config.toml
router_score = "softmax"
normalize_top_k = true
vocab_size = 7882
positions = "rope"
rope_fraction = 1.0
init_std_qkv = 0.0442
init_std_up = 0.0442
init_std_down = 0.0
final_lr_fraction = 0.0
Below are experts of layer 3 (counted from 0) of a mixture-of-experts language model. Rows are named router (the router's row for the expert), gate (a neuron's input weights, with its number), up (a neuron's input weights, with its number) and show model dimensions 0-127. Each number is 128 + 24 x the weight over its row's rms, rounded and kept within 0 to 255. Numbers have three digits each.
After each expert's rows: "gets" lists some tokens that make up at least twice as much of what it gets as of all text; "mostly gets" lists some tokens that are sent to it at least half of the time. This comes from a sample of Wikipedia text that the model never trained on. Tokens count by the router's weight.

# expert 17
router:100135168129103131087153131176110139106110071199134144117137119138126132163118145144112148149136143091107133132144124145089114105130109154155177090116106142110174126110113178142141124100162163124092143121102120135091140142104123098144101105154135114119114111116111123110130134145090175087147125100178153156136120132168104136131097122149093096150139129145150119136114163083126133094115
gate2:162153153120159115123105118154155123119092135182068137123127126157085110134128117151157143108095124116121089128152140129126126126181139146169149109165118140130146152145106078116079102146130114161123110131151121180119112127139094164171114145124069099126103128101112167096122162154126140138150114137117089119106118130101155119140131133119110128155123127095116166123143159164170105111168
up2:119164177139146101157160136124105122142141142099100119137061151130040160139133100107133159153114105119137130152125141090164157106105130095136120177101138149113117152133111132149086123117088146127142101131137124131154109137139128095117094108120109107129135164125142138163110111083132130118138125087080110124126154154103106170090143084126134123130164152148143112123113160130168121095116
gate3:159133098121176114113132142153131111124103118136156154139153085108106094118118140145104152105120119119085111116124104125116132161146137142140117162107139109077155158152108102089144143152121161093127142176127166131134154123152138123099127136152171120123153135133179115120113109094153126122140132140138161118090107124155118114140129190190123156105127136121120105115078171074186128109113
up3:154119157146180114168145141162126123129123123121103156105134092146181169187108126120131128130158149118138135138153134107084153117109153111079121130111130108144088135148122135119109144108107179089151096135136108104133154147157147119109116101140113146100123122138139156145160186111130114078097106132128110142092141132122164160094122080129158109159139156128126161122149160084160136142153
gets: "1", " C", "2", "0", "c", "C"
mostly gets: "°", "″", " C", "197", "196", " DF"

# expert 38
router:118117106126163110099141149096119114157131143130095077121145142157109109118125135101099174121156133157153154137115137082191116138122120104118098170131139167146085124161076128131116108130100101126162137126119157133146123105125117128118109163109126086136116154118163148160139138189158122089136140098112142119152091130119090078149150125114074158111125101133123149118157126132177121154138
gate2:131107107117121124158131083144161112124099080152119049122094138128082152113092116141113116108110119160147113073173101192127162156118132158119105152144148139126115085131125132142139118158119116145160133130091144158140160092109145115103125130096124111140148143128102135142122145112148146161126131158165111113092128088107124092138143138152147113143166113160120116150067113137111151119135
up2:099105139154081138102141175144133105150121127146149126141135126106135097129114143158144154128126125163136124165120118134153101105126085153116153105136127116117147125157131094090156119113133106125122155125146159126123115135124140065124164115131076088127138164121173128122134148143134116156146148166103078115105130185134147077190079121162119102132117163102122141133093153114133087123174
gate3:170130103129130137130141145127086091158074132078131189133164109134105108124118143106113116149120125151121119108121088130134158143126127056113117114091134120102153169096115134114142099122089160100153123106156129117107155100127137135071133136145094147151171088119115100094121124106136104110103132098099101134154084153154169123113118171131131120100143102141143160132161143148141142144121
up3:109134120126140114106157141143123111183132145140139135122129120149133100134126140160100120104122084115126141144136124100130158108123146155145121086105169144131153151133108106150116093164112169099066088167115131171088162124149110115101138072124135161103133103151133135086078151125151111148053098147130142085135131131093089158140108138125118115141118127109162162126133158130117097141104
gets: " the", " on", " The", " at", " for", " with"
mostly gets: " the", " on", " had", " its", " at", " their"

# expert 40
router:109173148160125130161115157142077130093147115150117114137084085149120169154112116140120104122116140146150189095134090132104126124112105130129131109126138142101118159076167139129121105164106119140110125141100138158093119112145102128101130085147143136126132109113125119123104123106131125125100082169174123129113168091136099110076107129130150074105094139098108125122154172126143111079125
gate1:142145131112090109148122127135145113123131176130119152119134119181179142074195132157111099140124160109106144160111143115108143126093146138124110143090142112086134161172125112129165118137141111117114129135126165091138118083114111151107197104118135132068159129149077114180140099142106141115142113147139083123142089143115129127158119112138102127122104128167119127117134122155145128103125
up1:128112138153148107160143153151134102146094167063123109179145125091090140147164117115116125150155120114128128142132127124088123144120144098116155156093131106105085084080083110084157141144152127146129153099128140153094148120142118119110128146124163170130122162119156133110116128111176137127133098124131174096081174122144109150107113119152132144128111121157130183147151156140136129161108
gate2:127118105101117119137166119133089142117128121128134132102132118132107150105181159160097103081160158163145152136162178164138086152136114122182136111120113077083112154105131131166147144156140112082123165127151125116112101097116098168115152140107152132136169126123129097126115112120146156127127099155161150084159135097139163150112113112158128077130139125108134162114114102112102138104110
up2:107136149073153092106119131096114118136139101121135117145145131095120169123158136107117129158110108138147189123125142132153134118138132157102100111145128139132112104060124163161099142130119130150185133113102127143144084120146118103108135112108103124115083145079128146125135153112108104117144113136127137188098122091148123134124094091065111151110090143133112161110109180099155141151105
gets: " G", " R", " B", "g", " J", " H"
mostly gets: " G", " J", " R", " g", " Br", " j"

# expert 34
router:176107168120162129133144120137150112176140131134065138092144130158140149148111117132135119125131107075131085105097135111125105119119126157098137127163178092182110132089094110165139173101113084106111117134107111126125135160134122131155089115140114119157103168136142123102156147195144126106110114097117082095111124117105104098104146120119136147149156146127100154151141140126155126131120
gate4:161109132140147139123148130185109141093103125079119146117115118114095113171140130122137160128133162097100135114085112145112143117192107170114110145164107094138107125165131151153099103130150088133144118157091140148168103162087106118116153157123153127121118188099139122129161139066142109105168129154080108115122144127157105125157096153129121155112120116151131151128133123133125139098121
up4:126145120134144114139140133139117154084136146118154080116098153145140136152109105125154133133102081131157141123137111106096168132139124093138092148103106127133166129115160116102070171121114169090136138125079139106124110154151173177120116142139125112129069122145135111147150130134121135157097163092124119175110135095159145150084188108113131171141115122086140129149129133124131165156113
gate5:161151143141132120165089107126111149077172128159143138119124121130120143090155084108141097121161110076103119106109135151137162153140159129122154095113120119141109122157154166102131124158099152085124149113165149120158120128166101115125073151139128140137087114140120146141123130163102110100168098091138118156112123147132137097094123166132155123123102113172152159172134142129121087087150
up5:119161158091141150183128130153175103108132184147145138131140125091148125127139118094094113110122136133167146141112094131159165157143113132092152124137129132104123108126122106137062096122142116129117125110118117105116090119115089118165149124099100128154106110154149165092087120140117134173093147135115144129149106112148142149134186117079147172122122097149154136129084142137124147080128
gets: " with", " season", " was", " at", " played", " won"
mostly gets: " had", " has", " have", " years", " used", " released"

# expert 18
router:157079153125132122123139139160152109153147106116096149139177122095146129137149125167110163099142160137099116124101180092122143144113192105127117134112161134122112127132128089092112138142079092094166112121118126110144151111132153168102124184122127133123134136108145137203111135117135110157131154133141103087125143165144168110123144114089125121168167140097126129148125089123121130143151
gate1:139144110127110138135166118149110139163127129141114082078120189139135119099081180133161074128132106172113117127162116104114161118085107132112123093127125117150138129141137082133106110182141128105151098127079169175136099122118104133120116145109151125126155176065147127114139153137150103116132120115121141101101094135084098134128143137109174149136145131107118148161137135118145143126129
up1:110168144091105087101118109129133108146115103139116169121163117135107107143156150111083166082118130127139122171145127150116166130126175139142187156141181124146147157150161113129094142128167111105100110171107153127163091168077137136102135145131111094101146141134140127138109149133120124154106130113142142135098110152089150119104100098120171119124102101114128115118132187113126154117118
gate2:194135105113147151107151123134146094144093101179138139097130172144141149123099127128091125179121118127114151105120143094139124097104157156150142115137151147148124122127115141170098130122140088132098108165148115108146123151093108131119138138099125142128142136215145135131153130137120126116123143083114158123078124119167152126105138178125130158121097113104178151123155114168130132093159
up2:084133122134137159109103103095124150127079123125119117148157182146159140154124114083149159108134147154142144150115154170114137089177171118138145145140123093120168116130138133168145102105148154174080160135159134116154157108114125108098126148118131126115124140145143115103154146132132137122109091144120164114096117174115119092173133118183118123119119126158133124139147100064119160151101
gets: ",", " and", " was", " is", " as", " were"
mostly gets: " and", " was", " is", " are", " which", " but"

# expert 3
router:115162111165155123143111123170084112185145119118149082143154135100133139126132123129152151141123143131117141156122120153130125134154149158109138078109114102154086142110156148068143128098128139126140100130112153116163143151113155144104081127098148140124078146117135154141138158155130149177121120146150136129085162127132106102136141111082170184112121132087090121096112161102150153149142
gate2:110106146155146150138130165150084129093119163144124130161141154137124145136127150129131132145114115124123105165172118135130119118158168079149125113134121133122119161163116167097094116167134125093126145125145104143079096111153110128085135143126114115155109133168159086109156101085106154140101114129177130125088150080125124089167114122180141117164156108129155146103120115092152165130099
up2:114147143088120128129110150118157094084124115128112132162146128112123137109125139160117086087123139137157098107146120142145107126165101162108106135069126132165183116117160135150094131137088132105125112143099078107115117103078126097116137142096110112152065116131105107144149102140128148138113116123086120125115100132126115147146131091139047155115121127175130100125139109143119143170154
gate3:142136100127152104137117122168097136129148142176128099151157157135161109142106124134124152172105167126147132084083128109104142115132123099062108112119129137107133130165120100162118137099137167095106092106088118112134164111107129138092179142157098145154145150144153142146109142140107109158141150163082119151106139109101096154106152121116125134088141143106160112116101070143111156113134
up3:114157163133078131149119106152115109112145145133130148104136101124183109163152137159117149131139142103143152102129133101135163122147128180148127139118139163086084108129105125139158088115106120079138121148129085143155136077139148103124141132142124127071089146104168126138118109093127116125159123150100119109186105139136175128132083132123131100129131130135112175138136114170179086133128
gets: " that", " be", " not", " had", " has", " it"
mostly gets: " that", " be", " has", " have", " not", " it"

# expert 9
router:133061155137163158146099129107096135124141143075120094082133140122148100153107118158125127158102154191092122161125151141113132110114137135125148134128104134129136135099080104120126138141114091127131123123115129109100126092149120129122128147112085145127120148102158097123165139097150090135092123163150151097136156161185143132159188105127129103130122147099175129146137102173151134122149
gate18:119162144101100098089141155100129121092095133115119138114110119133148147129147117132102104113104122135137105120122148136119131155117143134102125117149131124108177122093134157121155102150137134118125143103092105109158157139156148139136146119187158076112122129064092075134102168134109069095100134121128100091128140150122124143122107145128171112114154171170145077155075122121093107119117
up18:120106128153172091162126147101142083137134083178105128126143132145115129090127145112150159115149178127101116134097128130131165130081075132138121114149132085100069098170115090181106137151116136128174092104191110121181114142123142143149160128149106128114167128142115122136127107097122149109128148112130128126111113120169135095123135125109104108144116141158123100126150132114116118152156
gate19:153115127091127131099127135138107125115099170136122181114137113134091150134097159100125151120155129133093140115150130122124114111089169109132108101130110132107093166128080097127165149102173144118134117152124137158080123096124156121161171108118140125145105071134099126174121111094091129106172134132074130142129123150117153143127185117138087180139171139136142141114112117144097127112115
up19:127126129165151154120132119114102163126096088155137157088170125171126133157145151122123131126135104163122137100151099077150109160164153161133129153126141113176134148153114150071163156097124135158121116103146101109143153134128156156098118109116147156148155095136138088158140115130087132074122127152119115113132135094120141124134135079108094153159138136151141180081159138133117162137114
gets: " and", ",", "'s", "ie", ";", " &"
mostly gets: " Richard", " &", " Chicago", "ole", " Boston", " Mike"

# expert 47
router:113154179130106093093123126144099106132149178118087157110139148102143091112114137107129176138155110112088106108089114110151118123172180115123086135128159102121077118157114099106100165142138125136182154158130157105190164102121138113148094156110101148124116138141137118140120101156144120102133156093097101133095125136128120133139124118129147119126135155128129177094121099136132137150110
gate2:137143129106168154144093178112087126125099174094123110144137136113097088155125113128142140148112121145132152108110108147187148127108125104135133126117089118105088136186158133135102136111108141118114102122135133098105143135151158125102137126134129113170149134097116112141154057115141108172141137113117121139133186112109159117120156094103179132148112147117123112150110106110056154122106
up2:167123121144137142135129159115138155134116145119187109144091129154116136154108070155143114106102154159178131184139129139138116089146174091137103123093129137125115154106150130145148090089162126112116129097121151126158174120172166112087126142087147120158100136106098135117158112112142167146135140136135155097128134115153107136140177158117100132114121112158147132122125116134081167163118
gate3:088147131100131116147116130107160115120142126099178119165111079119124127121144126112121163132110152193123114100132097116148148141149074124090147131122144145177148131138081183088119137171116132084096156072119145121150090117152120137127124101166104111122113123151155133147117115092122137107095164145117122159131131163130088089122105103158134143123133109106126117154157130098091122147124
up3:154108123119128113140169150070146126121168092121148109115118128098146128164165157131086170121132118124097107107130118128087165139113115142158122148108101113149091136125137142087132150122144152188158130175139123163135097112141094139130161092155173117149083165145120153110147171096094109150138086114146133101121131138113105090123121152117133158120088114095118178153130123123133117132115
gets: " in", " as", " for", " to", " In", " with"
mostly gets: " in", " for", " on", " as", " to", " at"

# expert 26
router:093114118100086109133128114117154098137104143095144085114144136085096092150120143113161154159171103145112110097110119153077130149155141103125125118104166098127122085151104133109116107128138117127136126090176144119122153119159086149123103134128120111117115093169149121163138133114140091099108147121097084136119097136138082170131124121102131134102137159151109127104073123102096103178143
gate1:155150147089154164071161074131150140125136160133110117133087093091101130133151150126100154145111094115124108097123067108139118101150131166187129127153110110088153140147121166115151109168158110147146117117112142114116092121118142129133114125154147067151095083146103119127108140141118132105161150122131105143136122136119120138112094135142144150150166089106123127110117118071120107125153
up1:073111139132083158119120117142110098138100106104098128140108116129135096101141101104061131125136158099134114091174127127118111144119120144146098113126112128150133126122173148104119132118147157120144153101088146160085103114158169165124119107076164102101174143158129145122151176160104174143114099153114119155148095129128132094131129135109132126135133125106148068114143151137164148143151
gate2:135135171124164159134093140151107157180165123113107116127166139110141108158124153111175136141167147151124148100120133097122162129110138141082165081144102149128157110137154141132157167121171174111133168171133198145086143142122135158135103110104155117131106133129112134156110133179154111146139146146158115153089147092135101142115128128122135173140128130124136120138108119165142106128150
up2:154138143089143102108070108114155166136110136155102141140146083143114157138127119152152120107130145125132095089094136129131119155126104099131147175136131136115166126140065115164128131154141136168149093139144111109107138139144100104090129155115172116126171162075117132132102100178138170147140175091149140139104139167106160123121107086110127125146129133127154165129123139130107106108159
gets: " of", " for", " in", " two", " 4", "al"
mostly gets: " of", " for", " into", " many", " 31", " these"

# expert 5
router:112141115138135141167103097125115107097076145181141123172105119149136150164139092134134102135142134150140131089173127155125154130127109036157152078161142130125105141143168135151128089149136118112082087125132123156118151106117139100131180123103127145161137129147142163109144137133140169152138132122127158130122130133113112100108111146128175148103134147138129145137146144106116183149097
gate0:104133145140166128109108146092092111103134177092171102157141116119148108153136130127088118141092146112152126100150116091132111133171151088068132137110207161174131116113135171116102128115109112111139088120128125121090117162100156125117120140102141143132137109131090125127082108119130155130138144107153120139145127134137120124146146138115118117118145134119111077081168120152106148087174
up0:158151160157120149102094131129112115113121131159123151157152123131084149155136107124111155110124156123114102116141113112129133098109139175065158164161107133139145197106129134081139108153099128116115134119130127136131165049127152118163161122158140135115136174102117099106116114124122138172076090117120154120118122140116098077129121155111131136125099168123153116130104108107131125162151
gate1:154063160128109077115174122173143138146129124141189131121116100102113168155116112137179127144071119138143122156167140113130149080074136086127161142111132128173112100127101101132114150135126121132126169135129151161144128095124165104128119172129150135170115122135127181122142158153150115140150111118151152157131112135121164106119118155122117128124135132155099142109158122125143159144144
up1:131073107148088105167119143141157103122180120133114159146120110131164098137133116081135178145133149139214110108111106106144112092125156116084142116150126154131145071125120117140084119131124146138116109084093103114142165109156168146155125135126136095147144102154141127132106138124098133151130131109147159164103151135111111116103133157145135152125127111146138134112164142077104140160137
gets: "er", " R", "ro", " B", " 18", " K"
mostly gets: " Ar", " R", " Gu", " Gr", " Re", " gr"

# expert 29
router:156135158115124137111145125148147125146148077101163163144095143150099158078138136119124182104114135079114074154122128115118119104150131144136160116146158147141158104107142090107105146150152115133119089109142154118144155087133138147121106094079105108106112144128127101130095132112160107110126135156101071150139161135122124084132157100083141112081106170140115146126131131148167151126107
gate2:110131110142116089111161070149136163152130104118125105152141185081174155133114143088133140085134123094121107119137119130129120126133151141159153151097130100123101133140124159108129142137122124093153125183144152126142088095082109126138176132128090112152110112104138097134093106130148142161169108178139152107101099104102119094149119104116132122120088156127094131086129134115095152139152
up2:084127072125108132085127103110120151124160163139109124131116165119134098131091093124130104119125117118099112148129172159127172081143133120115097131105133115113141107130127126132104132118143112155141106099138160142091152132067130139116106170153143094156088089163101081140114150120093149060155148089151120122144116140172122126099126116160126125093167137122162120120111140147151109112149
gate3:156088128096157135145138100147149153096084132118135124098150150126147107097131103117104133141132146137144103104108128112174092166150127089143099091150136069113130110129188140119120153087163147104169104104115110120126149152123125096133095136098111116137105124125155165160122135110095110105119094124133149122138141159164153139188112156148081131099087155099144116129147135117082120123104
up3:118118118131145185128118139115116144111128165131110141133121130136121122091104141161128135145133135121176115111133124126103124130158139097149120157122127112125064093102115157162160149138088123132157109096132110101094111114125099124128164159104087165129183100107158105174120073131129102120114130118141097105151137150188083104118151114085110168143084119127069133126119164116136131140133
gets: " to", " from", " he", " He", " May", " March"
mostly gets: " to", " he", " into", " November", " May", " October"

# expert 30
router:127141171123162118117092129154080103127105118137101138161091160090169107117121133103147121167150134115158128160100163163163159113150120146154187101098118123150120106111113081138149113095105119189130147096163155123116127101128113160123112145121121142169128126124108138125132118140106126137131151119104148140173135112132109093165168165142164136111161122159084143174124112116121126150104
gate1:159137165149129136143163151104128141147095151086109135140125137128127145160141106139134164101122097090148088142145160126129160099135122125127130094142183144148090141146135111124136132144128144141109115144157156103130138099100142099126143131162154177118179145100126149181127108141112134144115070134130128135158123194092122157117131123169126108072174154127112124131109129166092112176124
up1:127106114108132114144166085147126142090144168106148153118119119100131140167177137115173104077104114153153120113149148131109154132109151104113091164087108125167158126119144119110159116133098172117128106137153119110091157131090102131116141158156128085139137107137159147156171136144160113130083115121124104143124132127144156161148150079099191169112125144132144109148125104099128142133153
gate2:144118127123128167126145101165092156163120070100099178147124152147136150119108167143115114130100136102120087131123138134108134159113167123099143091096127166160139106139105144113154167114135113122133104143161140171114151154132134154116126107161136174107099122065172141094106114158130111095155119116127135105131130151086120130141090140137090085142151095137147126142121092147132144081116
up2:130123129100135139148126186105141123085144123133120151117143113146104118086128130084120137133127146064115165142161102089155134141102145123142171108130162122165090085104127165143162109122156162136118120124159120134149155096181131187139114086150104133154158159163111152152116158104157147129118143109125152147133106133147142114097120160129110125087163148140129144114120103129083087146128
gets: "|", "a", " She", "x", "u", "as"
mostly gets: "|", " She", " On", "On", " He", " Marc"

# expert 19
router:132177123166099086152115109108171177112144091160144167128091107132086137112116127134150107114058134094152126104151144169167144128093161105126094117115104138111092121142137170125126125134127154138128153117114109172153132144118135119156126120095154124101093111151116132124136125141121131085131142116117167108100122087120093116086140138141130149103100091164098112144163131115123134114081
gate1:126100120154139108144140107163146124128117124143140111144125106136161126143149131164138133127140140159146038116138112162095088159084150149093135160090095161175155105160102139142106136100124158127153102123110166131109129119147117119128124108121130123113137184132133116156156125149125142092134135085092120126130177142112135148094114127167083152117160158151113104142096119096167164127102
up1:131151158157108124118108147140120121091119139108136146111109115099165162131115137092117179107148134112125136134118161165134145198112065117102149104093091120162145159131150105159108118119116157123104116117153153116149090139119115120148127098111096147128134169160124148201122122147123097150147159123119115090160135108128120115159157115168140133084112101123135105110168095094114144143099
gate2:141142132161155094123168135102150076122117108151121174130119097195151106146145126167113155142128138102133123101141110127111133134123133121128102157123099153129091107149121111155149119098121146131146095165059148186123169145133139165150118084140141110138128148134101136128132133124122121144130139142091087165162116112117128132130118123148133138135144109120140192183139115091160108139184
up2:100172111129102117160106184178137106083102123115139116105118114123142091100139143128092089135128129091107156127112130136143116114132134147157150117113143132147129134101114126113135162114120152147115137129131134108104108099121140123120152165108166152153148127100133119143109081127106169135107104115133098108129121147146146102130149192155137164203113134080100157106158127172119070160142
gets: " C", " f", "f", " T", " F", " c"
mostly gets: " sp", " rec", " dec", " ent", " Le", " ext"

# expert 42
router:120138121155150079124098130119139100123117168099088120120099135174191153147137134113128125154121130116109157109100132152132136106154131121135133096145143163121139091157110114113164107120137136151092086136099124169138108112140117152125112191114125162121114120165093151124109156116160111079096098119095161082179131103151143129113145097166133145108120178104115143136101144158131102152132
gate2:092119148149091112126138150148094119163115124121119125146132161120127130143180173132130165137124116097118166119079142111124109137147134119124130155148096118121143119147093130129121151129124114137131105152066111122129143147122104150177128085088171149107152132126082084134107126121097162148128105147165203104179156113141112156148158145147098110093129130116179121092147148125114132117141
up2:096109092118100111136102126126117120141116096106141145140143161106145090135114075118084139123192125127144134144110150145143130097171136151116099117128145128151158094150120124159135111119140144140151071129102095136091134076135098160098125146108128141129146108142164120169104120137093173108126158173123166112101138142135149097144081122084115115157087131138119121169146133145157094138096
gate3:137154178124129106125119101120111135088112135126128118070136126177116111115122140115104110111102138136110089175079143132120144101093139145136095111130101100171131179124147128147109128163143166109134143179101160170106110116108098172119122138173129094116115103139064135095108133144139105121125110155173101159146104115124124151136102166119089117153150140147089118115143136141122140127097
up3:116123094119150127095173166132177147089095128109140159181164144164138169134118143101142106137141080122142128108136141132168103144136115101119141143120129086143105137090103131113139143165125123156183138116165123165133113110123127148171161144117118107110113108074099101094114132111143112090118116159146142179110100139165104114095115097129129145116094126142119093135084147143101140122130
gets: " a", "y", " an", " A", "ie", "le"
mostly gets: " a", " an", "y", "ie", "the", "An"

# expert 6
router:115123078093112114080120130129083128094130126134152169127112140128158104166136120188103152120155115154086112138167118073098119118096105091140166134126102134125161123172104145096129129109082148144114160100134101118136112119151095117157171130130125109109135158123152115126108098101153143127101127129143160126161118132160111167121137119096136119159153158094142131158076165139125117143099
gate2:132153131122155078129138144092112140123124131120128128097111166136096096122103127129141137104134101126134126127090060139083111153129174111196147142124131134112096165133106059130122165139119066126121142148163148108151108132123127116116143149147147140134113141130140096152150133134146081085157128113126123129129144131151073118134140123095129159087177135123106087100092134105116104109112
up2:120128136139052155115104079108162117090101108157164157144094094126147151115185112108109129109108108172099131158143176111118125139156129133148144138102172136104164090149141143100100083117147096111085130112140148156111106098096139132162134131128134141081132132133118136095165098134163133140152161154108123124148106107125154176114132143137126117133128132091153118133110152141134156151125
gate3:055099158128186108147163180144093130094130145096134104152158160128135125149108179134136118123128140112165124054107138105134132107142130181193110160112146105143114109115142096142129136105140101107125097129124143144133138114113112128133141170144132168109136139113101091165162129171126111121142104094141149119123122129112152125125128123114113139135131133092151117148151100177131136101117
up3:104109138125121150135177174146152130147148119116110096126138128166136150121122128145155161146127118114145136127151108137057115135109101114163081153132146139137124128136156137083099137145142131077190165108089126131130146104159191177138123181105131161132126147174119102178125121138135120141145104136136106141105141102137138111109136130095152098128132165120127139120129073113153085143124
gets: ",", " The", "\n", "The", "=", " Born"
mostly gets: " Preceded", " Website", " Coordinates", "=", "The", "2008"

# expert 39
router:127083184121101141116105150129186082111089088089123152146110135101142154141093104113184120159101170127136111150097084093123110121140116154128136125123122082113147118116146123131127105126158080097118111144169123119154089114166132074156149107128136122113144132143118165119150149102145122145073090133133118127148127117161137096134127116098099165140098134125120092143116148135127152138130
gate0:109154134137115147126123123088191122120142139117191153107146151102119086168125123117181148081169185110101160108123156108131065121095134088095101137097144117122136128144121109115175154146120106145153129142163131146117098117082118132155117141119135116090113115169139107140112125118133168123143153147130134125104131136133121112164114093122135107166115074113091136132153106119119108120126
up0:120140142100158104141169094096117116135096124156107095151117169134145108149114160142116114138086126137118085118097131130138125077144113100119175065069126107115159130143131138149100126138136102080113102145128124134123149128085164135155135144118110124059122112113128113152163135131133097094153136116101128154075099121151097142112131098079138110118173133138083119145123129117117131156131
gate1:146131142111123081144112178128144114173127125115133127132116130117094176158138123148135112158121148143115100104115083108129127196147111134136105107151094130163126116139126169146146097140135132082130151172127110114126116124101147157147139112152132158071119123148128125153127137106114128127153145168173117117129140141093158109118161150163133151115106077111188159150101135141189093149126
up1:128129099136106128156121113128102144102078158130095115110123126126107080144125120157113156144143185126084144188131135104120103187095119119102117130146117112094121118119111108156121123139121131133132126110103109113141141111153135160106092173129085141111150120108135125134170149139126125129055114134143139140152108084072187125151111116154150151160162141100083116137147147106136116129161
gets: ")", " well", "000", " She", "}", "ing"
mostly gets: " She", " well", " million", " 188", " %", " few"

# expert 23
router:099113115113130093167133119139170148143116144123158126139165135100070119144105163084132121115124165178125112123161124081112118154128120163084120160115125114133112100112141181118115123163146142140129142128130129133110156158152160106086123097156148111113110090136176110105123120110132132120066075121139071177143123139102104101128109131141164122145123142143114145116112148121090111100115
gate2:114114117130168132113145161087138121184153115145118117142091099131116120135094142121124115101095108109121110129146135112116112077069083140140121123140145115080119133140106124133114131141152108156146145116052105094137142163190112100140143115169126189126138157176139124129132138106136148153103146114121146136121116102116151127086126155158097101161082142113160109138127123120097129119162
up2:159151112150112087116129161127100133120134113092096063163182119140135086179136157118138121159143107082151075163114144119122117160117158129106158122088151117090140144086148163135147109161101159127132116156127111125089151151109107164133147136109105160108162145075119125063108112106146144116143135144148127125157125144135099147136105152120129133123151131134151118139135092129113144114128
gate3:105140145153090142171142112179112118156119161166080153146118100128111141148098103148142119147128113099088175102119087115083114121102118113079134124148091144160133114155116137092141134135093124141122111132123114094101129112062142129111152130132116153109147129116153120127154128116131112128124139085134172110159123079157160158111148112110123138189146149127157107089155126119169137149117
up3:093135077150129163157116137110136141117081127167104142151105115102112088141124127118110119155106180093125151106149157095140111144160116140124112091115131131153139159130142173141137119117183108125154120091091130082125100158107161132159123100178134118123092129113132123100146111169100145108148131131131091159129148145105127107118110116076092108136091132132113148161125121150146151136189
gets: " 1", " 3", " 2", " 5", " 4", " 6"
mostly gets: " 6", " 12", " 8", " 3", " 1", " 9"

# expert 24
router:088095112178147167111116155133068127101092112132119116138082102141126137134111156151164106122109195114121117145105120155144120092127084171109131141105117154128142130120157141127128134132101137166128098183070117135116152118127116103143158145150125172150133108077106129121128129102120136136116123124139161124129135079128129178141121148177138102129100146139112140115074131164124138110108
gate1:118110138144126117159148140108129089112124126140096126131107098110096113147126113156141153112090095084107116121157133115131144159124134135129180127080166132077092128125088154147131105140126157153146146136136154136121131122108143129129157178143145100091117110092148136133149138139122134118087114077136175154136074176119110149084141133142176125143151161063147137128125102150144114083108
up1:119123130141175121127133139147120126148117066109142147124088131142139144160112128149114151110124090132117094120095118139081084080120099120120126094130103139194151109139168134131161159123146148166171112099168113100135146162131100129096129123066147139124113142125145187095107153118162150140140120132107168126101127116142149109132117137074092147134137125106146092114159106113133100121112
gate2:145123163147124131064083129141117111168119161147158101087166070121153077126108152141102167077107110110122175118167126106131115154139127099130142120107132140123140133120135117105195106165165121132119125173149131146143125092097138120126178114086120112125133152115146094096124150142138159121136122079119114124139144146112123135144098133124127158138118130136134154129133064135130111160123
up2:131132142204126184129147145128109125148144108162112085119103084117141134131101121120157145121106133132119098111123124128125124085172108121124117090096103105166156141135138147132144132129111140123113153136129121129109117129119127179131110087148141099107153164166124143125168101113130104122122107147113087127100130137157172173130156095145206104132150103125141119131116079124101142109070
gets: "i", "k", "u", "m", "s", "h"
mostly gets: " J", "ink", "han", "hi", "iy", " Kh"

# expert 43
router:109129135125107137135099098134115187121120146143158130134120124136164161139121131120125102158128156173161140139102138167121145133124116150123130099164118088100139128125183160136126137157135131105127133139091108132110139091153151110142122089126131135107131087088138133097116157101134189149140106139195159184144142153104102153090121117131104161093097152106133117098158161092082137107137
gate2:116134154131151085102141093147130127128188154116066132115145158153124151123148107159148140120137123094102133157125122137137092118095124113119105178144155164130150109164096150128171148153092139085115186120128079099116127122116160071154136144130113107136130115147113130127125090127154137135166137129111116141120133079129112116152113114124163117094084108087121108085113150147108137156112
up2:118122157133110118117160160132154117125104164120133135133141118122158143122113165148155104135129079125127092154095134193143147084171141137155153173107152136163156137120108133145094115127126066185080107125127171130116118101122142120140108153137104165141137114120138134142103167116149157156098124069113115101142118107109157155142109112130143191127134097116143157160129104105136144124136
gate3:123111163141132154135112156114122144183185143140119122104136108139156165116102134131160142126118156111133115174168091134106083119147133177135111089108090122128136127164146165136112099125093111115165133119115110146130076136146108123112108128146169096160081182131117141143134114139147104145118112123156100084104164144110148136154120119110140170148146125136103141124148137091197108139127
up3:147104114139146129150135126112131158120141113123128150148161161087145094137140121134148124087110168138108152124147153147118106080159126137099078123113059122153101167123128125140175148106108113128129178124167110122119127096144136118151076142095107146096144143096064135135159126160127170082155140160184134127137118112111102117122144171099147136141112127155129117111148148162131145147133
gets: " ", " 0", " p", " L", " P", " O"
mostly gets: " ", " p", " e", " 0", " La", " ex"